Experts of a small language model.
Experts: 4 picks a token, a shared expert of 64 neurons.
Training: a variant of SOAP for the experts, 385M tokens, 5878 steps.
Below are experts of layer 6 (counted from 0) of a mixture-of-experts language model. Rows are named down (a neuron's output weights, with its number) and show model dimensions 0-95. Each number is 128 + 24 x the weight over its row's rms, rounded and kept within 0 to 255.
Before each expert's rows: "raises" lists some tokens whose logits its average output raises strongly, later layers aside. This comes from a sample of Wikipedia text that the model never trained on.

# expert 130
raises: "ong", "ung", "la"
down0 [143 144 114  75 121 129 112 134  94 115  87 124 127 131 100 137 136 112 166  93 141 129 137 136 142 169 136 110 170 117 108 130  96 130 124 108 118 156 136 121 109 144 168 138 131 110  71 150 173 147 111 129 130 149  99  79 137  97 131 127 117 143 105 135 145 134 125 124 132 150 176  88  98 217 134 137  85 113 124 157  98 105 150 129 167 132 128 120 150 145 102 122 148 139 152 122]
down1 [114 122 186 149 126 113 116 138 147 129 154 146 143 101 166 104 123 121 166  86 134 127 115 127 162 106 145 187 156 115 124 170 147 135 158 128  86 130 155 124 150 150 118 141 127 124 111 112 146 110 137 100 114 129 129 108 128 150 127  82 110 100 138 149 132 128 129 105 196 155 127 136 114  81 126 114 109 131 102  82 112 119 134 155 141 121 107 139  42 124 138 119 116 142 142  99]
down2 [126 123  90 126 117 117 103 153 112 113  89 130 115 116 123 136 142 129 121 161 158 126 131 110 116 114 129 111 124 111 110 115 180 125 193 131  87  94 119 102 169  95 133 138 157 136 132 109  96 111 106 117 143 159 126 147 195 135 161 138  87 142 125 142 151 115 144 142  96 130 120  86  91 164 115 126 131 131 136 154 129 166 151 123 122 136 137 106 129 211 117 119 135 141  80 135]
down3 [133  82 128  92 156 114 132 122 134 132 121 156 161 130 162 121  86 125 129 135 115 139  88 120 127 122 136 121 165 145 135 142 118 147 110  85 120 128 131 120 112 147 118  99 157  72 115 165  92 119 109 160 139 103 135 107 140 133 122 116 134 127 140 142 152 209  96 159 134 160 127  99 136 132 159  89 167 157 152 140  69  89 153 144  96  89 130 128 129 125 107 160 137 129 146 118]
down4 [106  90 107  98 134  81 114 129 135 128 128 100  95 144 142 137 139 135 128 123  70 139 144  99 116 141 130 130 115 138 194 127 114 119 133 131 157 136 109 137 123  98 139  94 126 111  79 128 187 132 113 120 154 158 106 131 123 150 138 115 151 149  77 128 119 147 137 124 145 136 144 130  84 126 195 138 121 130 156 115 105 123 124 168 209 128 126 101 142 115 144 133 165 109 118 129]
down5 [142 128  96 102 180 143 113 135 141 125 143 112 101 129 147 105 118  93 101 129 155 120 142 169 136 216 110 128 137 110  90 143 111 135 125 156 158 114 174 127 141 115 129 106 160  70 133 130 108  94 157 130 106 162 144 143 110 108 127 131 100 102 105 127 165 164 125 126 115 143 180 133 117 119 112 112 128 130 143 125 155 137  66 125 131 122 135 130 136 122 131  91 166 128  88 115]
down6 [ 52 153 129 113 149  85 122 138 188 156 129 122 162 128  69  88 122 125 130 129 119 110 134 171 117 143 151 114 110 129 122 111 164 158 176 149 129 116  96  95 103 135  97 153 115 131 131 130 136 162 115 140 158 113 130  88 138 133 133 143 139 153 144 125 119 110 139 137 136 120 145 130  95 134 110 115 118 140 142 111 106 142 110 161  99 103 127 125 148 139 107  66 168 137 121 180]
down7 [154 130 154 128 123 114 115 116 124 140 160 142  89 175 130 124 179 170 133 132 117 132 134  97 146 152 124 125 162  92 112  94 134 136 160 118 173 121 118 135 117  86 106 143 129  99 149 125 133 128 113 121 165 145 116  86 159 122 132 148 126 122 139 122 111 169 149 117  63 120 109 146  88 127 140 123 149  94 132 135 112 135 112  98 147 118 134 158 127  81 162 145 136 133  40 135]
down8 [107 141 124 106 136 131 108 120 148 118 113 105 148 101 122 131 106 166 101 162 129 118  95 129 114 126  92  78 128 141 153 139 105 121 107 157  99 125 162 147  94 131 137 109 130 101 131 144 131 138 128 151 130 161 132 104 114 128 116 122 184 124 107 158 124 123 109 130 112  94  87 214 128 150 143 113 145 115 144 119 130 132 140 118 163 109 135 157 165 149 118 214  96 119  91 131]
down9 [137 118 124  98 127 119 137 107 127 131 151 126 168 113  71  95 144 111 108 102 102 138 120 134 112 129 110 179 169 124 184 131 138 112 142 120 160 130 139  90 127 144 119 150 167 130 133 147 141 129 147 128 121 121 138 131 132 128 185 151 134 135 132 148  83 111 114 108  97  82 166 118 145 140 168 130 124 104  89 105  93  98 149 109 126 101 124 159 197 128 103  95  99 124 158 143]
down10 [141  69 111 154 104  99 136 134 138 112 136 114 121 114  99 115 175 139 148 182 133 136 112 133 113 129 185 163 206 127 177  91 166 133 126 101 126 138 104 135 121  97 118 108 107 135  94 144 115 140 129 129  87 131 144 172 128 125 135 130 136 136 107 139 134 106 119 167 114 128 112  99 190  92 133 110 123 110 119 143 124 117 138  87 138 129 117 106 155 109 107 126 151 148 107 146]
down11 [123  73 132 135  60 137 128 130 120 108  67 200 118 157 138 162 127 144 157  99 127 145 124 160 124  94 114 137 137 124 133 139 181 143 130 125 127 154 151 142 129 117 110 131 140 120 128 122  65 125 150  95 143 152 119 116 118 174 118 117 109 131  96  92 158 162 104 129 160 135 101 143 138 140 120 124  99 156 152 136 125 123 126  91 153 136  94 116 116 132 168  99 150 128 120 111]
down12 [129 130 171 121 187 145 164 137 124 133 145  95 120 125  92 129 110 155 123 141  83  75 137 131 130 159 133 126 169 152 199 150 122 122 110 130 130 132 120  73 150 131 133 102  98 128 141 129 142  74  92 165 127 122 128  81 136 111 125 126 132 136 114 143 151 129 132 172 160  70 128 117 118 145 110 117 110 145 123 128 130  93 110 122  76 146 140 122 167 139 115 121 136 136 115 142]
down13 [156 124 136 131 141 104 114 193 114  99 149 138 117 121 120 128 135 142 132 152 129  77  88 142 176  99 116  81 132  97 121 123 117 125  90 119 133  94 116 148 129 104 147 161 129 126 128 116 116 119 159 142 138  83  86 155 152 131  80 122 140 131 130 144 130 148 138 133 114 149 139 150 130 161 122 184 126 162 137 110 172 123 118 135 130 151  82 139 120  96 130 127 122 152  57 167]
down14 [118 143 136 141 129 128 143 132 168 115 162 142 150 135 107 164 140 120 147 109 104 131 129 124  69 165 119 102 120 136 151 158 157 142 174 106 107  62 124 133 134 143 125  89 118  85 129 137  80  96 144 163 134 143  82 150 136 162  90 126 131 169 160  91 130  99 121 137  97 113 134 136 129 135 107 134 103  90 114 141 180 157 107 125 116 158 132  99  97 117 115 139 142 128 152 147]
down15 [ 90 131 128 162 112 126 145 176 111 133 181 118 141 116 123 157 110 114  82 136 120 125 133 132 128  80 139 109 121  93 114 107 154 131 122  68 117 107 127 127 124 143 199 159 128  98  83 121 116 128 105 147 143  77 104 117 146  95 124 155 177 130 178 141 119 129 108 151 132 131 118 118 145 143  82 137 152 122 112 133 134 181 148 151 153 135 120 117 123  92 130 131 124 130 145 156]
down16 [139 116 156 159 149 129 145 122 137  93 106 147  98 166  86 117  39 148 103 125 148  93 122 130 143 122 134 138 135 148 162 146 107 140 128  89 124 114 101 142 164 170 143 138 132  91 136 132 150 150 130 132 123  72  90 121 129 126 135 129 150  80  96 129 141 115 131  93 120  78 130 144 163 104 130  87 160 119 164 133 131 115 105 128 144 130 131 129 142 145 141 158 159 165 144 120]
down17 [102 124 101 128 170  89 106 122 115 106 103 120 115 127 118  95  71 138 127 128  80 167 136 143 131 130 156 152 137 133 150 138 190 100  97 171 134  90  83 133 138 120  93 127 129 156 101 130 150 167 145 159 132 106 162 171  88 130 164 145 138 114 118 124  97  90 135 131 113 150 135 123  87 125 124 168 114 150 126 132 136 124 104 132 131 140 161 182 151 128 109 120 129 140 124 110]
down18 [167  90 120 102  64 121 146 119 133 173  74 122 111 118  91 180  99 136 127 126 145 124 146 155 145 156 144 140 134 156 110 152 127 139 162 122 133 119 128 115 182 132  89 111 126 114 128 111 148 120 109 129 138 138 140 144 127  95 133 110 123 141 118 122 136 142 145 133 145 136 125  76 119  84 126 172 135 130 102 126  62 145 139 154 128 130 179 127 113 108 137 119 127 156  72 160]
down19 [119 134 131 167 159 122 117 158 135 139 126 153 201 120 112 112  92 119 110 128 119 124 137 106  88 135 109 140 144 141  91 103 150 140 191 164 128 132 137 122 136 114 111 141 127  67 114 137 103 137 116 127 129 129 183 108 114 116 133 117 110 121 117 128 122 146 137 134 138 164 196 134 114 111 132 132 129  95 162  83  96 131 138 126  64 128 182 128 126  93 112 148 117 136 108 135]
down20 [144 110 111 135 108 163 162 106 141 113 116 131 139  81 132 161 129 155 116 190 117 154 134 132 108 152 121 139  99 108 143 123 180 126 156 124 154 119 109 151 150  91 113 131 190 144 154 125 143 139 103 114 123 131 124 122 120 151 139  88 112 158 101 155  96 128 111 137 129 118 124 156  57  48 128 121 128 117  67  90 129 125 132 142 134 140 137 144 127 130 115 110 137 133 147 138]
down21 [126 130 117  91 136 146 162 225 139 112 131 124 168 121 143 129 147 123 107 138  94 130 144 111 124 123 128 144 121 115 113 145 102 115 141  69 114 144 133 122 113 143 109 127 128 143 126 132 140 120 191 140 117 112 143 109 128 125 109 115 111 128 106 124 123 103  50 100 129 114 144 207 120 183 128 128 123  98 126 121 118 139 155  92 178 153 125 132 131 130 134 128 113 141 116 113]
down22 [ 90  87 123 153 149 133 165  78 123 128 167 163 157 144 153 117 122 136 114 115 100 116 117 166  99 115 179 148 114 145 113 110 131 141 120 138  84 131 136 136 148 144  93 126 101 164 108 121 122 105 152 118 118 117 164 140  81 143 122 124 111 120 104 152  95 127 125 133 105 134 190 126 154 148 121 121  83 178 113 107 121 107 122 106 130 153 147  94 115 146 156 169 148 161  93 111]
down23 [136 126 138  95 113 126 149 126 101 113 148 183 130 189 116 116 147  69 180 127 128 159 186 125 116 126 101 177 129  78 139  94 168 120 143 116 115 125 120 113 142 123 131 107 188 132 118 141  97 128 172 166 149 125 139 147 128  99  99 114 118 128 155 126 126 146 112  62 114 111 123 121 145 125 145 125 114 132 127 133 129 109 152 125 144 129 100 139 108 113 134 134  85  97 128 128]
down24 [171 121 123 136 140  53 196 130 149 130 143 150  89  87 149 161 114 114 123 169 125 120 129 119 128  98 131 132  96  95  67 114 167  95 129 150 169 113 123 183 130 137  93 120  98 130 149 132 125 149 105 117 115 146 149 115 114 149 131 129 137 118 107 118 125 129 154 169 120 136 100 115 160 169 105 106 128 139 137 120 111 129 126 178 129 132 115 156 110 128  91 135 107 140 115 129]
down25 [ 91 113 162 144  98 175 140 130  91 113 100 165 132 171 160 129 141 130 128 155 120  96 117 101 155 115 124 117 172 112 142 140  79 130 127 129 121 119 130 164 128 181 105 149  96  99 132 152 128 171 122 139 143 127  77 129 108 170 128 126 137 131 149 124 190 140 134 107  88  91 140 178 131 112 108 113 120 130 135 122 137 128  88 138  85 102 105 114 113 158 112 108 137 126 147 121]
down26 [126 115 138 126 132 128 130 142 107 129 144 125 140 140 128 134 128 157 126 121 103  96 152 122 120  63 105 112 127 185 126  90 109 150 175 186 126 127 127 118  85 181 126 149 110 120 157 100 110 180 119 114 105 123 119 125 162 163 151 135 142 141 115 167  88 125 127 161 140 115  67 100 133 114 108 107 144  88 159 133 114 130 101 130 127 150 125 130  90 134 133 111 125 131 130 188]
down27 [160 116 146  83 141 157  74  86 153 124  95 157  99  78 127 147 119 147 114 148 159 178 137 148  88 100 117 130 166 121 101 112 132 148 179 126 108 133 142  94 142  81 151 137 128 131 135 117  99 118 106  90 136 139 128 125 105 118 131 139 131 156 104 100 124  96 120  85 163 136 114 125 132 148 156 163 137 121 130 129 158 153 105 117 156 111 150 150 161 141 130 101 103 132 173 128]
down28 [165 113 146 124  93 132  87 123 111 157 128 108 119 114 100 112  99 137 131  97  88 181 106 130 114 156 151 168  94 140 145 165  94 129 126 152 126 173 127 135  96 123 133 146 115 139 133 112 190 147 132 132  95 128 136 139 131 128  86  58 144 109 129 144 155 139 128 115 120 141 100 156 133 111 128 107  64 151 118 129 136 126 195 124 139 165 123 146 127 131 150 106 140 113 129 121]
down29 [128 134 128 129 141  97 131 185 120 119 122 101 123 133 147 130  69 133 134 169 177 128 154 110 130 128 114 103 125 140 146 139  91  98 115 132 132 134 158 108 125 145  87 134 113 112  86 162 131 125 131 113  82 130 170 121 131 131 112 124 130  86  87 125 117 132  78 136 128 126 123 121 118 235 112 132 141 144 140 132 119 125 188 143 125 117 109 145 142 138 142 137 131 160 120 100]
down30 [119 145 173 105 117 145 142 104 117 111 139 120 127 129 128  95 135 121 140 172 125 167 131 152 140  72 140 108 128 128 109  73 129 145 117 143 131 120 152 103 133 115 129 129 176  61 135 128  95 160 168  95 123 182 117 167 104 137 121 155 123 109 122 114 126  93 107  77 172 132 132 163 141 117 113 124 109 130 191 128 126 156  84 125 108 146 132 123 120 119 146 112 115 130 135 159]
down31 [151 112  86 143  86 138  88 137 153 124 152 128 116 158 142 170 149 161 147  91 155 133 153 103  98 127 152 149 102 118 133 109 157 131  62 127 121 109 145 129  71 138 138 170 116 147 126  92  88 131 117 123 137 122 161 125 140 184 126  81 162 144 112  94 125 130 130 157  72 139 124 124 128 128 163 129 143 134 126 124 122 127 135 125 161 147 103 156 124 129 127 156 113 105  83 114]
down32 [119 125 158 107 127 140 129 111 115 114 109 124  77 182 146 145 166 150 127 129 149 123  44 121 135  88  95 134 126 101 109 126 165  87 146 150 149 146 130 109 154 166 170 161 128 125 111 126 167 114 120 125  86 121 120 132 107 161 145 110 118 119 146 124  85 108 138 107 179 148 111 132 116 182 120 127 129 179 118 116 128 100 118 129 126 143 131 118 131 127 153 113  94 109 159 124]
down33 [139 108  96 175 130 131 145 133  97 135 131 182 127 142 135 147 144 119 134  61 127 111 157 163 138  79 123 117 109  92 132 135 103 132 135 118 129 109 134 151 128 140 119 135 126 159 164  84 114 138 136 128 100 118 131 135 156 105 151 137 128 125  82 137 180 137 129 129  86 108 106 128 139 122 179 116 194 116 128 104 125 132 107 141 138  72 133 122 127 133 182 112 131  98  94 160]
down34 [164 148 149 189 127 149 120 129 158 126 129 139 149 109 113 110  98 137 114  74 115 128 125 120 138 161 112 178 122 157 113 144  86 128  90 122  73 162 125 139 115 149 131 137 119 145 125 106 109 130 159 147 164 142 138 120 124 117 124 112  99  63 132 130 119 122 126 124 122 136 174 210 129 155 127  79 130 128 106 138 122 140  94 134 148 123 113 133  78 132 129 140 117 120  94 142]
down35 [139 144 149 129  98 151 117 122 127 120 134 135 126 126 163 145  90 107 168 121 108 136 139 133 121 124 108 128 128  84  98 136  95 143 117 110  95 147 110 196 123 126 114  70 191 136 138 133 132 128 138 113 126  81  95 139 182 105 112 121  98  98 116 140 152 131 107 116 125 140 153 129 197 142 181 100 122 164 129 162 132 129 138 140 135 117 116 120  85 126 126 138 129 163  96 121]
down36 [136 133 129 141 166 119 131 101 134 150 113 139 134 123 131 135 149 123 148 166 139 137 135 165 162 132 118 118 160 142 134 115 101 136  93  92 108 140 115 153 171 189  93 150 129 136 133 137 119 176 105 124 138 126 119 118 111 123  97 126 134 122 111 110 141  99 152  96 113  69 134 126 164  42 134 121 137 122 114 128 122 153 120 145 117 122 140 146  97 129 115  85 132 128 188  62]
down37 [112 144 113  84 159 105 117 101 143 136 118 134 130 122 130 150  62 127 101 174 116 101 120 138 161  95 115 111  73 133 156 137 154 121 138 121 117 125 130 131  79 101 182 109 115 132 180  97 165 106 147 155 166 140 147 135 111 107 167 103 156 133 125  95 125 164 123 156 127 126 143  91 120 135 132 146 100 144  88 109 150 155 136 104 128 105 133 114 163 127 127 128 137 171 120 150]
down38 [116 131 128 139 165  97 139  83  96 110 108 182 113 131 163 106 146 123  81 133 140  70 145 139 132  92 166 136 135 136 113  81 147 140 132 128 143 131  84 136 108 136 117 122 149 161 142 116 164 122  64 145 152 144 129 126 130 105  95 117 130 126 135 129 126 117 145  97 131 103 183 133 125 155 102 110 129 163 162 130 132 109 141 117  73 117 143 162 126 125 129 147 128 170 168 113]
down39 [133 117  83 113 109 128 183 133 173 125 101  95 183 131 157 135 149 149  85 101 140 106 121 102 131 134 129 138 130 113 161 127 137 127 183  94 109 134 131 114 141 133 127 105  98 129 149 123 202  97  95  77 104 123 139 107 135 135 125 165 113  98 117 176 111 114 160 131 116 141 136 101 143  86 144 127 116 135 106 138 121 124 138  90 134 132 111 162 124 112 166 116 157 146 143 143]
down40 [120 153 118 172  95 126 129 137 134 159 116 130 119 112 125 121 109 141 143 158 122 127 128 127 167 130 148 107 146 124 123 119 168 136 114 132 128 114 130 150 152 107 165 144 112 139 181 152 143 120 130 152 108 143 128 134 151 116 142 120  57 124 100 147 138  95 107 138 170  76 136 137 154 125 119 102 136 135  91  87 167 107 114 127  41 137 136  97 108 131  75 148 103 137 167 126]
down41 [140  96 145 113 145 133 122 148 132 179 139 163 135 173 119 103 126 128 127 155 127 118 155  84 141 134 140 121 123 125 155 128 109 108 112 108 139  92  88 154 100  97 113 102  75 109 182 123 107 153 140 131 138 191 148 135 118 134 124 112 166 103 130 109  95 149 120 163 128 139  91 138 120  69 117 143 124 121 120 130 116 174 122 119 106 149 131 132 175 124 152 106 155 125  72 138]
down42 [ 74 132 130 138 138 141 101 123 187 126 105 127 122  88 127 160 118 123 115 125 110  85 118 113 119 191 126 158 143 144  91 119 139  90 137 198 133 142 153 126 153 121 118 157 125 153 171 135  93  94 128 127 130 136 127 132 127 159 137 126 156  96 105 109 104 141 132 119 127 141 114 141 116 125  79 127 123 139 119 143 132 133 108 131 162 111 111 114  78 159 127  73 125 170 140 174]
down43 [119 118 122 128 108 123 128 150 111 133 171 123 119 118 154 138 115 152 139  98 114 119 126 112 110 128 163 148 145 165 121 116  69 135 133 152 154 131 152 114 170  85 119 124 112 125 145 101 111  96 155 112 119 121 137  89 118 107 131 142 128 142 114 147  29 133 147 167 107 106 156 142 164 185 117 130 125  92 125 114 137 111 130 127 160 121 119 129 141 128 118 199 150 137  91 129]
down44 [ 93 147 127 108 151 124 141 136 150 138 118  89 141 100  76 112 136  91 113  50 123 155  95 159 137 144 108 164 152 120 182 166 126 146 100  92 167 121 161 136 129 112 160 116 132 124  97 177 104 131 127 133 143  79 136 116 126 168 150 129 141 144 129 119 130 122 111 106 111 124 155 136 119 123 142  63 133 137 117  90 128 137 137 134 137 116 128 134 163 125 100 125 153 133 133 166]
down45 [131 125  85 105 123 132 154 134 117 119 151 108 127 104 124 137 114 127 112  67 129 126 131  87 120 129 130 146 109 152  98 114 131 112 139 140 119 122  93 219 128 127 147 134 151  71 144 155 131 156 141  95 152 146 151 107 106 123 132 142 130 133 114 137 143 183 135 134 150  81 160 127 109  88 132 135 138 140 120 162 143 116 123 109 119 101 154 141  69 130 133 168  90 151 144 165]
down46 [ 95 100 131  93 124 132 114 122 141 172 107 129 124  92 125 145 172 119 125 144 133 144 114 106 124 182 110  96 106 130 167 107 147 137 123 131 169 136 180  83 131 116 129  58 187 120 140 114 110 115 120 130 128 142 115  91 126 127 184 148 135 128 133 101 153 111 162 119  92 144 129 163 141 115 139 130 141  94 172 149 137 116 114 109 106 158 134 124 140 105 144 140 103  82 124 138]
down47 [137 122 116 126 162 119 129 133 122 129 137 114 160  83 127 168 159 117 109 119 120 123 117 121 136 106  67 154 135 142 135 144 158 148 144 171 145 165  87 131 102 123 188 120 157 151 111 144 155 112 119 144 139 102 108 123  85 127 108 143 171  98 132 126 127 124 128  90 160 134 123  64  99 161 130 129 140 135 135 144 150  72 101 139 137 123 150 139 154 136 129 128 101  72  86 121]
down48 [140 131 115 130 129  80 138 125  89 117 174 127 136 105 130  57 129 105 134 107 162 144 160 132 151 190 141 122 115 105 109 141 127 132 129 143 122 171 132 121  95 167 121 112 135 127 135  86 160 141 110 129 124 141 151 128 169 146 133 128 150 137  98 151 138  80 140 126  97 148 128 127  90 102 137  87 130 128 135 139 127 127 103 134 135 158  91 117 122  95 181 108 152  86 118 180]
down49 [155 150 144 131 132 125  90 157 109 130 118  72 123 135 167 139 151 149 135 132 127 134 121 126 128 135 158 113 131 206 101 101 127 162 117 156 153  65 112 114  91 109 103 127 114 115 152 122 102 115 110 130 135 139 141 139 117 102 175 176 140 139 110 147 149 135 130 136 166  90 119 143 107 114 136 104  93  86 159  90 142 168 121 107 101 127 148 152 143  90 107 140 112 115 159 112]
down50 [125 138  92 132 141 134 102 105 108 128 113 109 139 158 124 124  89 147 143 151 110 104 128 128 126 160  62 144 116 144 105 137 176 119 167 173 149 120 107 134 137 123 164 143 119 140  67 126 114 111 128 149 141 115 134 137 167 123 123 119 103 118 112 164 149 125 148 137  94 150  98 133 125 187 142 143 120 108 128  85 127 172 127 111  96 130  77  70 126 128 156 162 156 108 144 137]
down51 [133 131  57 172 111 137 142 146 141 161 162 152 135 129 153 111 134 140 134 107  57 169 131 140 138 147 132 120 147 124 127 122 138 146  65 162 127 105 125 127  90 119 130 156 125 137 121 117 107  71 133 146 171 128 129 147 119 128 122 114 141 166  95 121 101 124 118 158 135  93 129 104 152 129 159 123 110 125 124 108 168 147  97 138  80 127 164 129 129 118 151 112 107  76 136 146]
down52 [140 149 120 123 105 167 140 166 126 151 124 109 114 127 124 119 117 125 143 171 193 134 113 129 120 101 178 104 128 121 142 118 115 125 168 129 171 162 104 153 107  95 124 124 168 155  36 122 133 128 123 126 110 132 106 108 111 140 129 169 136 129 126 133 125 118 155 114  90 136 136 126  97 158 116 110 110 141 137 166 142 121 141 107  81 150 118 168 111 147 109 118  86 116  99  99]
down53 [136 113 217 130 123 122 151 136 154  87 144  98 124 130  75 148 123 149 132 140 165  92 119 130 124 136 125 146 165 141  88 168 129 117 122  83 134 126 133 103 148 146 142 131 114 133 153 125 107 155 156 139 128 151 101 150 168  88 127 110 145 115 118 128  92 116 128 124 148  62 171 115 101 156 151 122 119 126 125 103  75 148 132 116 143 134 141 117 165 125 118 114 136 103 103  98]
down54 [ 78 101 173 131 116 128 159 111  91 128 122  82 110 163 160 152 118 123  96 126 114 101 132 157 132 150 186  87 102  77 153 124 144 132 169 132 140 140 142 136 101 125  92 151 125 133 170 120 122 179 147 114 127 118 130 143 128 137  93 133 102 103 130  83 155 117 123 115 145 120 177 125 133 120 112 173 140 127 133 119 121  84 144  83 128 123 161 112 112 170 134 125 145 129 127 125]
down55 [153 137 140 117 161 122 135 118 151 181 141 143 117 122 153 138 127 200 140 161  99 119 128 150  92 140 125  96 102  69 122 104 172 127  98 180 127 104 137 154 117 193 140  99 125 115 137 130 116 129 119 164  88 138  83 137 127 108 167 136  92 139 133 130 117 107 128 101 110 129 170 120  93 111 118 123 112 111 117 160 125 145 127 119 141 119 138 109 132  97  93 126 164 135  99 128]
down56 [126 130 173 140 165 128  72 116 149 121 113 109 142  98 109 148 126 146 140 119 109 129 129 150 114 139  81 148 111 103 128 101 127 143  92 130 128  97 105 147 196 125 165  99 135 117 158 161 109 103 128  43 127 115 126 150 128 105 166 134 104 113 120 133 134 196 111 111 129 123 146 103 127 143 160 133 143 170 144 145 133 136 133  81 125 133 127 107 133 135 106 166 123 150 122 119]
down57 [161 120 141 127 134 169 119  93 104 163 134 128 150 126 138 109 133  98 112  85 135 128 125 148 105 130  99 136 142  98 115 161 104 107 130 123 129 115 136 116  95 190 100  92 150 127 115 138 109 124 142 113 129 129 130 137 156 140 101 116  96 106 196 142 154 147 119 121 146 129 117 146 105 142 125 155 105 129 121 159 166 127 127  98 134 114 145 122 121 138 132 102 118 100 236  91]
down58 [154 101  99 131 159 150 141  92  99 112 139 150 138 204 119 125 140 125 125 135 113 127 137 137 124 125 115 111 145  96 129 157 113 132 121 124 137 123 139 140 109 106 122 128 195 130 114 125 121  63  81 142  84 122 136 126 133 127  86  86 146 127 186 128 142 108 117 115 142 160 121 146  84 145 128 173  97  99  98 125 119 125 121 145 124 127 187 138 139 110 127 157 165 113 146 141]
down59 [139 120 117 105  94 136 132 124 106 134 126 158 113 119 199 114 183 123 120 144 151 140 123 114 132 108 127 154  96 143 121 108  85 126 163 143 128 168 111 135 151  83 147 134 121 126 113 113 108 167 119  94  86 172  88  93 130 146 112 126 109 140 105 119 117 116 134 135  88 127 197 177 122 152 141 129 141 127 107 159  90 106 123 111 187 128 105 115 137 118 131 131 139 128 156 130]
down60 [ 96 158 123 123 123 163 121  88  93 124 169 138  91 161 104 128  89 136  68 130 149 142 118 128 161 152  97 143 108 160 129 150 138 107 154 173 129 124 110 131 136 135 152 138 142 197 147 142  79 130 128 142  98 156 135  81 143 125 132 113 124 129 157 128 102 100 157 123 122 129 128 118 144  73  96 128 144 126 122  97 141 105 123 117 134 124 176 127 137 103 137 165 111 128 149  86]
down61 [118 144 138 125  91 137  84 125 120 114 105 145  82 160 138 113 184 144 138 120 104 117 140 114 129 151 124  63 146 161 179 114 105 110 102 101  98 128 102 126 174 103  96 102 115 140  98 146 126 112 117 112 143 125 129 143 117 151 123 141 145 122 133 126 149  81 131 132 118 143 150 132 139 144  97 170 143 129 131 163 126 133 109 123  94 134 151 172 159 146 158 141 180 102 154  76]
down62 [137 123 132 104 117 104 105 127 175  99 156  72 122 112 132 129 139 136 161  51 151 176 116 143 128 138  88 103 112 126 115 145 126 114 108 124 137 104 126 156 123 131 101 172 107 131 163 139 131 111 121 100 107 100 165 101 132 182 144 155 120 193 104 104 152 108 138  95 107 177 132 126 125 133 163 118 108 112 137 153 141 152  98 155 133 134 116 153 105 117 122 135 135 148 115 136]
down63 [110 106 119 151  96 155  91  96  87  85 118 135 130 117 126 127 111 171  87  58 127 119 126 123 126 134 118 160 131 109 115 116 122 137 168 117 125 171 104 108 121 125 140  80 139 154 124 152 142 173 156 126 180 141 124 128 135 133 129 126 123 126 202 149 127 126 118 114 112 135 137 105 135  95  83 132 123 125 130 125 140 158 147 180 154  82 103 140 139 126 127 129 142 119 175 145]